From a checkpoint of a small mixture-of-experts model trained on Wikipedia.
Size: width 96, 4.54M parameters.
Below are experts of layer 3 (counted from 0) of a mixture-of-experts language model. Rows are named router (the router's row for the expert), down (a neuron's output weights, with its number) and show model dimensions 0-95. Each number is 128 + 24 x the weight over its row's rms, rounded and kept within 0 to 255.
After each expert's rows: "comes before" lists some tokens at least twice as common just after its tokens as in all text. This comes from a sample of Wikipedia text that the model never trained on. Tokens count by the router's weight.

# expert 11
router [110 133 113 127 143 104 116 152 138 123 137 155 123 138 106  55 140 132 189 144 136 126 158 116 131  88 157 163 107 104 114 135 131 164 151 156 159 165 147 141 107 104 143 149 142 166 132  93 166 155 152 119 139 119 142 137  89 121 113 156 144 131 111  83 157 130 133 145 183  91 118 138 119 148 118  98  98 161 150 137 125 155 109 146 176  98  92 116 103 146 148 135 137 124 110 131]
down22 [123 108  90 157 153 103 119 156 143 123 131 133 125 111 135 157 139 140 104 125 118 158 129 159 169 153 129 126 145 122 110 127 132 134 103 114 131  94  97 137 114 194 148 120 138 152 131  71 103 162 100 162 107 139 117 116 154 166 156 104 125 150 122  96 124 141 127 112 121 140 173  83 133 107 167  84 169 145 152  76 149  91 132 116 141 173 139 142 148 168 123 145 141 107 131 115]
down23 [127 155 162 120 175 138 115  98 127 140 109 168 131 154 161 114 159 127  91 135 135 117 125  86 146 138 160 122 131 151 117 132  92 125 122 127 148 116 118 132 127 146 116 107 112 119 163 172 106  99 133 107  93 129 132 153 100 127 129 153 137 141 108 149  84 164 153 111 102 111 104 138 151 107 144 157 100 124 118 195 103 198 116 104  82 136  87 145 129 136  90 116 153 135 148 112]
down24 [154 150 135 119 126 133 142  97 117 122 129 127 155 136 139 132  78 122 109 119 138 165  91  99 180  98 127 123  94 120 111 127  85 137 129 138 106  93 174 127 177 135 114 144 146 149 127 166 150 113 121  79 124  96  87  98  89 138 153 121 102 141 107 164 163 184 136 118 110 141 166  88 126 135 100 137 125 152 179 123 142 113 130 137  96 117 125  88 110 147 145 134 147 120 133 151]
down25 [128 126  80 132 126 136 134 186 133 120 143 108 174 140  86  91 108 114  98 136 158 102 161 126  97 134 132 138 159 120 112 143 119 117 100 172 148 107  98 179 117 146 167 142  86 138 119  85 134 106  97 128  96 138 100 120 142 148 155 132 125 157  88 138 137 130 125 130 115  95 115 124 142 140 117 113 133 139  87 146  94  96 138 113 172  79 111 123 173 128 160 156 124 114 107 113]
down26 [113 136 140  79 157 146  98 160 134 137 139 156 169 114 124 102 135 120 116 117 113 123 163 112 114 151 167 177 151 133 108 113  99  94 163 124  98 144 115 145 132 130 101 131 114 154 167 117 109 110 116 106 156  89  84 138 156 130 144 111  78 134  99  77 127 134 151 145 104 174 141 133 109 119  92 109 109 111  97 160  94 129 117 113 171  95 134 103 154 127 144  90 119 115 140 109]
down27 [104 118 107 104  96 133 124 139 116 134 121 116 157 124 148 158 138 140 140  93  80 120 146 144 156  98  91 158 123 188 105  98  91 141 143 142 121  87 105 161 153 149 153 101 124 146  91 111 111 107 156 135 104 164  69 147 139 118 130  87 111 125 146 118 110 123 156  74 131 146 164 107 122  97 156 139 103 108 108 121 132 102 139 150 131 131 132 148 153 152 137 120  95 174 121 156]
down28 [130 154 147  91 126 154 151  96  94 180  92 203 119 124 167 166 108 175 136 141 127 118 137 118 115 106 130 163 184  92 141 160 163 139 130 153  88 114 113 172 108 139 135 125 120 139 145 129 122 134 141 124 142  93 139 188 146 110 131 103 126 105  93 134 144 139 104 124 146 144 146 117 139 149 137 155 146 128 166 100 107 153 116 120 114 136 152 124 125 137 130 173 137 129 104 137]
down29 [ 76 103 132 114 155 123 185 166 130 134 148 163 123 126 136 161 136 104 178 148 121 142 147 141 154 143 119  96  95 157 166 100 144 175 121 110 128 172  72 155 115 134 166 136 145 114 107 133  61 107 129 111 123 155 114 138 161  90 118 121 138 138 144 146 167 124 135 108 138 101 123 124 148  96 169 100 136 147 115 119 146 144 128 126 119 125 129 142 100 135 129 139  85 111 112 138]
down30 [170 176  92 136 152 134 126 101 143 147 158 140 173 119 115 135 176 119 119 125  99 116  93 117 123 116 120 124 165 110 100 200 156 147  74 102 111 114 146 153 144 106 158 151 145 144 143 149 138 154 122 133 129 140 134 114 121  91 170 106 147 121 136 123 137 143 124 124 124 152 147 115  96 121 109 136 164 133  95 108 126 127  99 109  72 134 142 151 147  82 109  77 116 113 144 127]
down31 [ 93 131 132 104 113 158 143 171 126 126 148 134 123 145 119 177 141 135  77 113 149 138 125 132 133 110 160 115 140 165 128 153 142 137 109 141 121 122  78 183 103 107 171 123 138 152 162 105 159 145 120 160 140  92 116 128 111 123 103 161 159 112 139  98 120 132 137  87 165 122 132 171 152 117 130 156 168 123 155 143 108  91 164 156 143  84 126 129 134 156 135  99 163 170 122 126]
down32 [102 138 118 105 168 101 149 150 123 129 143 148 134 162 110 131  95 104 139 119 116 162 157 125 142 125 142 171 135 120 121 134 121 124 109 115 136 112 143  76 129 132 132 202 133 124 152 100 145 135 228 157 146 135 133  85 132 147 107 121 119 146 123 133 131 129 130 107 122 162 150 128 109  95 126 111 148 151 149 141 140 162 139  93 124 116 130 166 187 158 102 133 106 112 140  99]
comes before: " the", " a", " his", " he", " be", " was"

# expert 9
router [167 147 186 124 115 152 131 142 137 156 138  92 139 122 143 136 129  86 134 156 121 170 135 131 126 164 132  94 108 163 139 139 139 171 120 182 111  88 116 140 141 116 164 106 140 147 147 145 149 124 130 159 134 124 155 160 111 107 111 126 148 143 142 164 138 111 135  98 109 144 163 144  93  98 111 120 130 130  67 147 135 146 135 147 101 128 139  67 154 154 158 166 113 133 168 129]
down22 [ 78 146  91 126 142  82 132 141 104  89  95 117 126 127 152 116 147 161 121 127 107 117 140 139 146 150 114 180 113 175  61 107 107 125 124 123  58 135 109 110 159 166 104 133 135 140 165 108 121 124 136  83 111 119 136 112 119  95  97 115 144 118 144 134 132 123 129 102  93 148 151 132 141  97 114 104 145 148  93 136 160 168 123 126 135 127 102 158 108 143 159 148 121 155 116 146]
down23 [136 140 143 125 146 133 128  85 164  94 120 164 145 113 110 150 116 115 176 135 127 115 116 128 154 116 123 138 142 149 113  94 155 140 145 157 142  90 104 121  79 161 103  97 150 103 107 125 137 138 124 105  92 138 149 116 108 138 151 120 137  97 157 106 141 124 204 170  97 152 134 160 119  79 122 104 119 149 114 136 187 113 149 104 109 102 133  95 121 109 149 149 144 163 140 107]
down24 [ 97  71 128  72 207 168 145 107 147 146 103 103 149 168 125 126 130 111 105 106 101 138 111 144 127 102 114 130 113 147 149 117 126 128 132 118 135 127 125 139 140 119 157 118 135  92 133 103 134 132  99 108 142  78  94 136 118 119 122 154 151  98 128 156 157 104  99  94 106 172 126 128 130 122 154 143 146 131 155 140 132 101 118 112 111 128 112  77 174 167 130 178 116 122 118 149]
down25 [150 181 156  85 149 137 134 117 113 153 172  90 122 162 137 129 127 126 106 135 130 160 143 123 143 145 120 112 173  88 101 116 136  96 105 136 133 116 120 132 130  92 106 137 155 138 104  83 108 152  86  57 133 117 143 135 133 166 107 156 133 124 135 138 103 126 110 113 114 112 158 162  74 121 101 112 150 110 134 155 116 112  99 171 113 125 104  91 102 126 132 165 105 147 119 128]
down26 [ 94 149 158  97 145 130 144 146 165 128 129 104 114 153 112 138 117 123  82 103 133 137 153 161 135 167 131 105 132  83 153 112 153 129 111 112 119  91 113 152 141 105 105  87 113 107 112 104 163 119  90  84 110 137 132  84 163 137 113 111 181 103 127 108 153 105 123 127 131 132 149 154  94 162 131 163 163 107 115 133 108 131  82 129 132  86 127 108 135  87 100 172 127 130 146 113]
down27 [162  74 174 106 157 206 103 142 116 204  84 133 142 147 118 125  82 144 100 123 100 129 133 158 139 127 143 131 132 117 142 102 127 111 132 120 161 121 159 162 128  81 123 142 117 128 158 132 121 150 107 108 124  87 110 134 164 139 137 149 161 114 114 135 151 122 120  97 125 148 112 113 112 113 163 149 122 124 145 161 154 122 122 142 139 139 130  95 177 135 153 144 136 119 130 136]
down28 [101 153 105 115 108 126 113 118 109 145 131 139 163 110 108 162 115 109 106  77 184 119 127 162 163 111 126 142 103 102 130 129 147 138 135 117 149 181 169 146 129 121 115 100 114 133 144 149 133 180 139 141 131 177 102 115 115 139 167 124 160 138 131 105 153 129 134 135 108 134 155  85 165 101 122 126 148 110 128 161  94 100  97 118 105 156 128 132  98  88 145 106  80 154 129  84]
down29 [113 136 104 164 161 139 125 119 120 105 165 127 125 138 117 113 142 135 112 138 123 151 132 130  58 129 143 136 162 146 125 123  85 126 115  86 134 102 101 154 142 152 170 144 163 152 138 115 149 121 150 110 146 123 171 133 108 176 164 138 124 115 139 107 179 178 147 186 143 155 113 126 139 145 129 123 156 121 132 105 125 120 158 122 126 104  90 175  62 124 132 158 127 121 112 123]
down30 [143  66 142 122 178 167 153 132 107 159 109 153 117 152 171 115 128 154 113 139 114 124 147 133 110 174 102 144 134 115 126 127 131  73 138 111 135  84 125  90 100 162 166  75 107 151 145 124 114 134 116 133  88 120 135 107 113 152 155  99 133 138 105 135 149 160 154 168 141 135 163 125 135 152 138 125 130 130 138  98 146 134 150 109 142 165 178 122 120 151 153 102 113 171 139 121]
down31 [146  85  88 102 179 125 105 122 143  95 114 137  98 144 111 111  79 111 121 133 108  79 135 140 121 165 132 135 127 112 133 125 147 104 167 145 140 156 157 122 140 157  98 160 139 117 131 124  80 118 133  95 139 128 155 148 110 164 104 167 157  93 147 121 116 130 102 120  55 140 153 141 162 153 131 143 130 113 162 134 157 109  85  76 107 143 120 132 129 134 133 112 104 119 118 130]
down32 [100 132 164 146 145 134 120 159 175 122  58 140 143  99  97 128  69 156 102 118 126  95 139 126 130 161 115  96 134 138 124 123 128  96 139 154 115 133 155 123 114 105 137 110 164 150 136 140 118  92 140 102 115  96 142 119 114 100 172 118 137  97 123 121 128 119 115 119 105 124 128 137 121  90 162 124 100 108  88 162 124 131 157 152 103 109 145  95 192 121 129 140 136 124 149 189]
comes before: " |", ":", " |\n", ";", "|", "0"

# expert 1
router [142 113  81  72 165 168 113 161  67  98 128 137 131 133 147 147 146 110 111 153 134 153 150 170 125 129 112 107 119 123 112 109 108 114  84 112 133 117 138 131 151 128 133 110  95  99  96 120 150 166  93 125 141 119 101 123 112 169 108 141 116 124 130 101 140 120 179 118 117 116 149 106 154 111 139 140 112  98 139 159 102 108  76 133 149 133 112 131 140 173 176 125  96  98  99 128]
down22 [149  88 151 136 111 145  63  96 121 137 106 149  88 159 136 152 106 140 126 121  80 113 107 160 113 157 120 123 132 115 117  73 113 114 131 123  90  95 136  76  94 101 137 162 117 166 116 114  86  90 118 138 107 108 139 102 145 111 140 174 133 149 142 148 151 113 121 131 137 137 159 110 138 113 145 111 101 125 171 150 129 101 107 128 112 111 158 103 154 129 125 150 144 161 127 166]
down23 [ 98 114 154 146 101 111 149 115 158 111 147 130 173 127 163 104 107 149 158 113 118 115 165 127 156 183 104 139 160 173 100  93 138 155 144 155  89 154 130 102 163 125 154  89 141 148 149 148 127 146 133 111 135 127  91 148 131 102 144 113 102 150 136 127 124 126 150 172 106 123 116 127 158 165  82 138 162 153 123 128 101 102 130 126 141  96  91 120 133  92 111 121 162 176 123 137]
down24 [ 84  92 121  86 148 129 168 124  94 186 134 141 132  93 165 138 127 182  97 126 127 157 113 132 137 124  91 177 129  95 132 113 149  90  83 112 141 127 146 144 113 161 118 110 157 113 143 143 138 165 109  88 139 141 123 112 122 173 113 163 142 107  99 139 125 113  94 116 146 137 176 154 134 130 157 139 155 130 119 140  98 123 138 136 105 157 108 149 124 138 125  87 117 165 126 129]
down25 [102 149 120  88 117 114  92 128 131  92 170 146 109 160 143 124 122 126  77  88 121 130 122 143 111 132 137 122 104 147 117 124 101 132 126 108 132  73  98 142 100 142 138 156  88 136 136 112 139 114 135 166 122 201 148 170 123 129 102 106  88 116 107 172  82 166 118 170 113 142 115 129 107 120  91 163 101 133 152 140 112 111 105 112 116 125 122 117  95 132 133 162 166 132 134 140]
down26 [105 158 148 107 149 112 145  82 108  92 106 130 110 157 109 127 181 114 163 118 124 107 106 149 136 187  66 103 104 117 125 131 157 184 121 114 149 129 124 142 180 140 104 105 144 100 133 134 134 127 121 106 123 121 141  99 136 121 143 123  75 123 154 114 171 130 159 122 143 137 150 107 168 137 134 138 129  81 112 146 114 131 149  91 117 134 137  89 177 139 138 112 117 116 111 115]
down27 [141  83 175  91 195 164 135  96 150 170 153 128 134 116 117 125 137 150 160  92 152  90  92 131 132  93 140 142 110 126 114  89 127 111 103 118 134 122 118 112 110 148 135 163 167 160 153 130 115 163  92 118 137 104 161  98 121 136 143 145 125  88 123 166 112  74 134 135  73 126 109 134  99 126  97 122 130 102 120 133 130 107 150 145 141 149 113 124 130 103 166 148 131 116 131 129]
down28 [175 152 146 160 101 115  82  99 112 129 162 148 129 154 101 133 118  79 103 125 116 151 144 165 126 158 134 149 155 120 139 157 153  90 133 128 149 130 146 102  91 132 126  90 133 106 127 157 153 120 117 115 127 140 155 157 105  98 123  98 156 111 105 111 144 124 106  84 132 123  95 151 175 156 108 139 125 127 132  94 132 115 126 119 108 108 169 115 171 114 149 178 132 175 125 170]
down29 [148 149 103 206 120 124 154 134 127 119 130 129 117 120 148 129  89 113 120 147 153 136 158  69 145 134 120 138 118 110 143 151 113  77 110 134 122 113  78 130 127 154 152 114 116 127 183 130 159 131 127 111 129 147  95 140 121 128  92 176 162 133 161 163 165 102 139 139  92 155 160 150 126 105 102 141 134 134 109  71 163 128 106 143 144 104 126 124 114 107  96 136 103 135 118 102]
down30 [150 142 138  92 151 177  82 124 145 162  96  97 115 106 156 129 147 149  91 141 100 122 162 121 128 146 121 139 114 127 149 160 115  72 134 125 139  99 138 145 109  92  79  99 127  89 128 137 102 123 155 150 108 136 138 147 116 132 109 144 176 138 128 127 132 108 125 167 120 146 136 145 196 151 153 146 105 136 143 135 146 110 111  86  99 132 142 160 165 118 152 154 136 170 153 120]
down31 [111 185 135 109 115 132 139 123 157 114 114 146 110 134 150 139 103 105 138  96 115 139 148 114 129 124 105 168 158 141 167 139 130 123  97 142 112 111 170 154 149 182 100 108 140 148 119 123 107 117 153  79 137 113 150 134 131 133 149 192  83 104 118 139  93  97  90 111 132 128 159 126 145 127 120 197 100 148 124 122  77 134 104  93 125 117 118  95 133 127 130 150 132 163 107 110]
down32 [140 136 164 117 103  92 118 169 123 131 149 100 127 101 133 107  91 146 129 116 106  98 109 111  99 125 149 139 123 117 105 123 124  88 147  81 118 149 117 117 117 141 139 112 125 141 134 120 135  96 163 119 152 129 149  61 128  84 137 150 129 110 137 172  84 156 108 140 128 151 142 133 155 145 117  93 126 147 109 160 121  69 110 127  98 114 191 163 139  95 145 163 164 130 125 109]
comes before: " |", "–", ".", ",", "0", "6"

# expert 0
router [136 141  79 141 129 165 130 136 146 162 148 139 167 122 129 162 133  92 136 126  55  83 137 127 117 124 167 156 181 117 129 161 156 158 146 135 117 153  97 134 120  84 148 134 135 131 181 142 158 136 130 141 167 107 129 136 125  90 119 137  97 135 121 184  82 118  94 134 110 132 118 159 136 120 134 154 158  94 122 118 140  99 136 111 166 123 124 163 133 129 114 116 124 137 111 117]
down22 [ 91  93 150  90 138 145 167 158 141 168  98 114  95 122 133 147 161 122 114 149 119 105 146 116 124 105 108 119 144 144 127 134 128 106 150 129 146 116  73 124 175 117 130 136 132  71 122 132 121 133 143 111 119 122  79  95 118 104 136 114  99  65 120 131  96 143  96  81 133 190 123  90 134 102  80 147 155 125 152 115 111 163 120 102 143 145 141 109 109 131 141 122 147 129 123 116]
down23 [ 92 138 142  85 124 157 102 111 110 124 116 119 116 147 173 132 137 169  86 117 189 105 128 130 139 118  96 138 123 116 113  63 105 104 133 120 128 140  65 101 107 140 127 102 108 145 125 158 144  89 117 113 136 136 172 138 134  95 116 115 123 107 160 178 157 105 166 128 119 137  96 141 149 158 111 125 106 153 126 182 146 101 110 164 145 129 145 142 114 130 121 132 109 133 126 153]
down24 [115 152 138 148 139 124 122 105 111 135 108 149 159 174 118 113 140 157 157 117 137 175  74  82  85 152 113 101 126 106 139 143 136  99 131 143 129 120 177 146 142 105 121 104 126 138 127 157  74  73 122 156 146 162 137  86 122 180 100 148 162 151 171 111  92 124 121 149 109 131 149 142 137 104 158 148 162 121 146  96 119 122 147 137 132 133 130 116 139 116 126  92 100 121 111 105]
down25 [ 52 117 141 105 168 125 155 119 133 155 122 106  92 113 140 156 126 124 114  82 139  98 113 136 121 121 129 145 153 108 162 147 131 138  95 105 143 123 120 109 121 144 130 144 131 105 125 155  52 118 118 130 109  92 137 137 125 162 143 159 105  97 160 140 141 110 152  97 137 128 184 153 110 138 109 122 139 133 122 177 142 133 145 119 115 104  94 152 109 106  66 160 110 124 133 107]
down26 [169 135 104  94 165 119 154 112  92 126 138 132 116 139 132 135  98 116  87 146 182 135 104  88  94 103 150 134  87 122 155 120 140 135 130 142 106 138 130 111 161 122 139 160 113 128  84 136 145 115 114 118 122 108  75 175 143 117 168 142 113 118 127 128 155 108 100 135 158 154 143  82  96 146 114 116 129 170 147 136 159  95  82 146 137 136 182 130 166 114 140 129 154 122 150 121]
down27 [ 64 109 136  76 170 126 161 143 133 148 134 107 140 127 122 146  96 148 104  92 139 117 137 149 127 123 128 123 125 109 119 144 140  73  91 130  94 135 173 124 147  83 120 110 108 121 131 180 152  88 127 123 128  97 114  95 135 120 123 130 127 131  82 147 114 166 173 134 139 119 105 146 111 137  92 133 164  96 105 124 112 104  81 129  93 122 163 149 135 111 145  87 118 131 121 128]
down28 [114 164 144 143 127 110 148 111 156 146 140 180 111  94 146 165 156 157 155 115 112 174 134 154  95 146 145 104 117 154 138 128 108 158 136 133  99 113 142 133 109 151 136 172 152 104 106 141 144 140 162 168 163 103 136 101 149 101 116 135 136  99 128 140 110 110 122 167 136 158 100 130 153  88  96 122 135 161 168 131  92 173 114 147 155 152 114 136 164 163 101 135 104 105  95 135]
down29 [ 94 159 129 125 140  69 153 102 178  91 121 137 128 137 114 158 127 124 111 103 116 159  78 136 106  63 151 112 129 161 139 104  84 146  89 101 119 137 105 169 131  84 135  95 155 132 115 141 102 117 124 158 117 124 142 157  97 146 105 141 125 159 122  99 152 130  97 109 109 101 107 117 128 144 115  99 138 149 167 123  89 115 110 114 109 154 120 157 132 118 103 158 119 117 109 118]
down30 [195 164 151 157 123 158 106 148 119 115  96  93 124  71 131 113 148 104 104 100 140 139 100  87 163 124 156 139 125 150 123  99  77 129 124 157 116 105 137 153 129 155 111 132 124 119 120 115 110  94 130 112  78 129 120 141 116 121 146 133 113 115 152 111 125 146 101 117 175 142 122 126 163 131 142  90 112  81 134 191 138 113 111 124  93 128 123 100 167 114 119 154 151 107 137 135]
down31 [101 127  93 103 162 120 143 122 133 162 125 154 127 139 146 142 159 125 129 104 113 127 147 139  92 135 157 120 116 116 146 100 151 147 160 105  88 155 157 112 141 123 121 126 169 105 116 138 137 163 126 138 152 155  99 115 149 153  79 106 123 108 136 131 168 138 131 110 126 102 112  95 154 120 141 122 147 138 155 183 171 195 119  97  89 138 137 100 165 181  97 155 100 128 108 129]
down32 [137 118 124 111  95 169 102 137 151 134 145 104  92 116 146 110  70 126 154 110 146 159 142 134 114  88 119 124 132 132 137 124 143 133  82 165 122  79  90 137 119 107 160 109  77 118 126 132 130 129 101 114 118 110 152 138 124  76  98 137 122 134 103 176 154 102 132 132 129 112 136 112 103 139 151 106 158 176 130 176 117 162 150 106 142 162 146 122 112 148 147 115 179 162 135 149]
comes before: " |", ",", "\n", " (", " –", ")"

# expert 15
router [138  62 125 103 151 147 197 185 111 121 103 151 118 121 144 121 105 133 104 173 109 104 151 126 152 141 132 117 126 137  76 106  81 120 131 112 114 139 107 102  81 160 136 111 131 118 136 125 114  94 134 136 158 108 136  85 115 123 101 161 112 111 142 134 111 143 120 102  80 165 128 130 172  95 146 115 155 147 145 146 145 136 143 113 111 162 154 142 125 134 119 104  96 116 112 123]
down22 [ 80 203 143  98 110  80 117 123 146  76 137 110 159 145 127 109 150 147 117  99 132 127 137 109 151 134 139 132 130 125 125  93 162 149 111 156  72 131 125 154 146 129 120 127 162 132 187  91 171 161 130 102 114  87 142 135 117 119 123 130 123 134 183 130 122 108 157 108  99 132 130 137 148 115  79  95 152 138 116 160 125 176 126 112 124 120 123 119 136 138 134 133 130 105 115 138]
down23 [143 157 173 118 170  85 132 109 145  78 112 125 134 134 128 116 121 154 127 120 134 106 161 108  61 182 107 103  84 116 138 113 117 114 139 105 145 131 112 155 101  94 140 121 143 152 125 132 111 157 116 117 102 143 106 136 175 114 158 109 111  96 154 121  62 133 164 180 135 125 111 164 102 141 149 122 102 122 122 147 136 132 127 160 149 126 122 106 145 125 105 148 111  92 133 130]
down24 [114 127 125 128 132  87 112 145 139  79 168  96 110 139  73 150 113 153 111 130 106 135 156  94 141 140 128  99 132 145 129 124 120 117 102 126 146 137 113 120 146 120 146 136 155 115 118  60 137 112 155 127 128 113 108 128  97  94 114 120 152 178  87 162  64  95  70 104 120 161 143 127 109 120 126 129 137 143 117  76 110 144 155 121 119 181 138 130 122 148 101 130 131 152 112 127]
down25 [ 84 176 134 140 145  93 139  89 164  94 161 140 164 131 174 127 123 111 157  97  96  95 118  93 162 115 113 141 139 122 113 108 154 111 104  99 104 136 143 103 123 126 142 133 118  96 165 128 127 140 152 111 105 138 155 109 161 126 109 144  87 128 131  91 112 106 132 140 131 162 171 157 127 122 110 118 156 167 126  90 145 131 133 102 120  74 155 118 166 156 120 163 129 149 127 151]
down26 [ 97 162 149 138 142 168 157 174 137 175 109 141 126 130 114  89 134 128 180 141 147 110 111 155 124 140 157 127  93 158  89 117 152 113 156 156 104 130 165 140 141  91 103 151 144 118 103 130 123 110 159 125 160 133 137 124 121 130 167 141 151 132 147 141 143 120  84 109 109 105 120 139 120 152 114 135 116 136 155 158 129 177 103 180 138 146 104 136 183 129 151 125 175 124 165 133]
down27 [ 88 169 117 112 137 119 138 103 149 106 163 113 131 129  98 154 111 106 131 156 160 124 148 116 104 149 150 128 104 124 123 139 141  79  93 124  88 127 124 139 197 177 130 152 133 120 119 165 155  98 158 124 150 110 204 109 138 129 144 135 166 136 106 111 113 102 134 133 133 129 105 133  91 124 125 150 104 136 165 123 114 198 130 118 123  98 143 111 110 134 115 113  99 127 130 157]
down28 [ 96 159 109  97 129 141 150 153 139 113  98  71 109 120 127  98 117 119  98 125 125 128 129 128 165 155 104 158 125 130 152 135 128 140 118  79  94 116 140 103 131 137 107 132 128 127 146 113 145 175 166  89 176  71 167 126 110 131  76 142  82 126 143 121  93 122 135 101 137 153 136 142 124 118 112 144 173 101 170 130  87 165 118 143 123 112 127 136 134 112 146 153  92 153 146 149]
down29 [ 96 137  97 121 150 126 141 123 125 143 109 159 132 135 123 148 120 124 123 154 152 104 142  74 132 140 155 112 168 140 100 141 176 111 132 121  77 117 108 115 172 166 118  93 121 108 147 108 135 120 122  92 163 116 153 182 148 121 103 154 118 118  95 111 129 122 122  90 101 145 126 135 129 113 107 160 201 120 147 133 159 136 172 118 129  97  93 139 123 156 148 108 166 100 123 106]
down30 [116 106 177 151 110 151 130 193 126 172 115 101 135 133 137 109 139 120 128 118 150  94 161 100 158 167 148 111 132 164 117 126 137  98 113 125 125 139 160 138 125 140 114 124 137  90 143 146 157 141 156 103 171 102 143  96 161  88 134 144 121 122  71 128  95 142 125 143 106 121 131 137 166 102 131 114 128 139 148  97 127 126  98  90 170  85 118 105 166 150 169 143 145 141 125 148]
down31 [132 123  96 176 165 106 136 130 133 121 114  98 141 121 170 116 123 156 134 125 151 157 107  84 127  99  86 155 137 133 124 135 153 116 146 107  97  69  84 117 103 130 107 126 100 112 143 165 104 118 111 157 134 155 110 145  98 126 111 114  42 138 145 106 124 152 118 129 176 148 142 102 108  98 105 106 131 143 160 120 121 147 103 112 129  84  89 142 140 123 115 134 126 124 156 120]
down32 [128 112 145 108 146 173  99 143  77 134 123 153 168 112 125 120 139 138 101 159 140 150  73 115 142 117 149 151 113 147 116 116  82 110  79 137 139 171 120 137 140 149 134 113 132 138 110 162 132 157 122 134 158 129 144 113 128 107 131 113 175 114 154 123 158  79  99 163 137 135 132 165 149 158 166 157 154  97 134 158 134 157 128 136 136 124 139 119  91 169 143  77 122 143 101 163]
comes before: "20", "19", "1", "18", "2", "3"

# expert 8
router [171  83 158  86 169 194 138 204 140 180 143 110 168 110 123 149 129 145 165 124 127 111 171 119 127 121 164 141 128 116 111 122 127 113 156 143 107 136 108 120  96 158 130 100 112 132 133 133 143 142 100 115 147 153 102 120 144 116 166 108 126 129 110 163 127 124 155 162  91 100 126 126 145 147 112 149 132 127 122 106 130 142 130 105 156  97 149  98 130 133 141 165 102 152 118 144]
down22 [122 130 127  98 143 103 130 188 133 130 104 115 175  92 140  95 153 162 132 120 118 115 161  75 140 110 164 134 127  93 124 127 175 131 133 115 124 176 151 133 171 116 137 110 140 162 142 124 154 107 111 116 119  86 105  89 106 136 156 152  99 108  93 145  97 140 158 105 117 106 114 138 152 112  94 114 127 148 144 144  95 157 140 131 175 126  99 107 120 110 122 142 141 169 114 163]
down23 [ 73 121 145  76 139 115 159 117 146 157 109 144 137 147 126  99 120 150 116 117 124  96 130  69 103 103 100 148 127 161 150 152 160 111 149 155 108 146 155 103 145 133 133 155 122 148  98 166 144 158 123 154 116 120 146 142 112 112 154 132 112 105 118  78 140 120 151 115 117 139 134 125  66 161 153 125 109  80 125  97 111 113  89 106 127 162 139 142 135  89 118 107  94 118 136 166]
down24 [148 167 153 146 143 111 118 145 126 134 201  86 136 111 133  87 104 132  94 107 127 138 170 110 127 171  97 108 124 129 133 105 133 126 123 113 123 100 133 136  91 115 167 153 134 149 112 145 121 188 119 104 138 138 155 125 147 156 159  80 154  96 144 150 137 123 121 128  97 174 110  75 108 139 143  97 108 142 152 146 113 160 119 101 136 151 110 105 124 152 129 155 158  99 131 132]
down25 [134 116 174 120 138 142 120 119 123 137 102 115 133 138  92 100 111 147 119 144 126 126 139 110  94 128 122 138 150 138 110 133  97 105 101 113 169  99 102 105  83 172 148 161 135 144 138 149 153 159 102 130 155 138 134 142 141 130 135  77 129 104 112 177 101 125 116 121  79 141  89 120 152 120 141 152 132 156 162 157 167 190 146 127 105 109 118 127 121 176 119 181 155 135  92 152]
down26 [151 112 164 116 131 124 151 154 155 170 105 103 142 117 123 122 120 137 135 159 161 142 120 116 145 109 144 134  97 100 132 140 130 169  93 100 132 169 121 144 118 161 133 106 127 125 142 103 159 154 116 126  81 176 112 139 143 132 169 139 114 162 103 168 152 108 138 158 161 107  69 117 184 151 153 114 104 151 134 160 117 111 127 160 168  97 118 112 153 123 153 113  90 144 148 133]
down27 [111 155 124 113 138 135 119  91 118  97 134 141 139 150  98 157 110 123 116 114 106 119 105 146 163 109 147 117 153 153 116 143 130 121 154  80 161 100  82 159 143 122 152 111 191 167 175 118  81 150 115 119 122 122 173 128  98 114 147  76 116 139 146 132 154 144 115  97 135 157 154 144 117 136 192 143 113 136 103 160 107 137 119 144 130  95 141 154 126 101 106 146 132 164 105 124]
down28 [107  80 122 103 174 105  84  71 112 121 108 147 141 187 148 135 146 160 111 121 101  77 119 120 163 169 131 157 144 131 119 142 109 108 109 105 146 147 169 146 120 109 108 136 128  94 145 139  69 132 127 120 138 125 162 104 125 137 138 102 115 115 155 113 158 133 109 128 144 128  89  89 116 171 157 129 125  91 163 128 160 127 112 143 106 118 151 118 118 109 125  94 140 118 117 107]
down29 [ 89 112 144 118 118  70 174  80 144  55 111 103 133 149 193 119 123 105  93 118  77 154 103 102 122 128 135 115 144 106 138 123 149 141 155 112 114 125 141 141 129 114 139 128 127 119 139 147 132 119 102 109 126  92 142 138  92 146 107 135 134 138 135 197 152 128 120 151 154 115 127 104 114 113 132 116 106 167 117 128 148 148 133 110 119 130 108  85 178 135 121 109 101 113 138 155]
down30 [122  98 161 153 164 141  94 126 108 115  73 114 112 153 104 161 120 127 122 163 115 157  96 133  95 157  98 143 146 100 128 189 128 122 151 127 183 121 126 120 120 209 152  98 146  93 116 154 129 136 106 139 116 116 124  94 119 150 133 118 131 109 152 118  96 138 151 121 102  99 140 143 140 151 133 130 102  99 147 123 145 140 112 160 159 143 141 144 130 138 111  74 133 100 151 141]
down31 [130 133 163  95 118 136 129 157 106 141 104 151 158  74 142 134  86 112 115 140 177 119 110 105 105 159 140 141 121 118 130 152 145 148 116 121 154 114 103 124 124 135  88 134 102 125 114 139 147 111 162 138 159 177 122 121 100 110 129 171  95 131 150 113 141 127 115 121 120  75 105 115 110 178  93 150 164 138 168 125 142 126 133 112 137 112 123 170 165 133  61 145 100 112 161 115]
down32 [ 79  99 152  72 160 112 151 121 131 110  85 152 134 122 119 156 155 123 133 122  99 126 181  98  85 137 173 129 128 145 134 129 160  70 110 108 130 140 140 150 131 132 117 122 157 123 100 138 119 103 113 102 110  90 110 125 139 136 107  92 122  94 131 145 107 122 103 112  86 134 136 169 110 108 110 130 150 146 136 112 121 175 140 125 131 117 127 132 159 131 150 187 161  85 155 134]
comes before: "|", "-", " The", "==", "The", " In"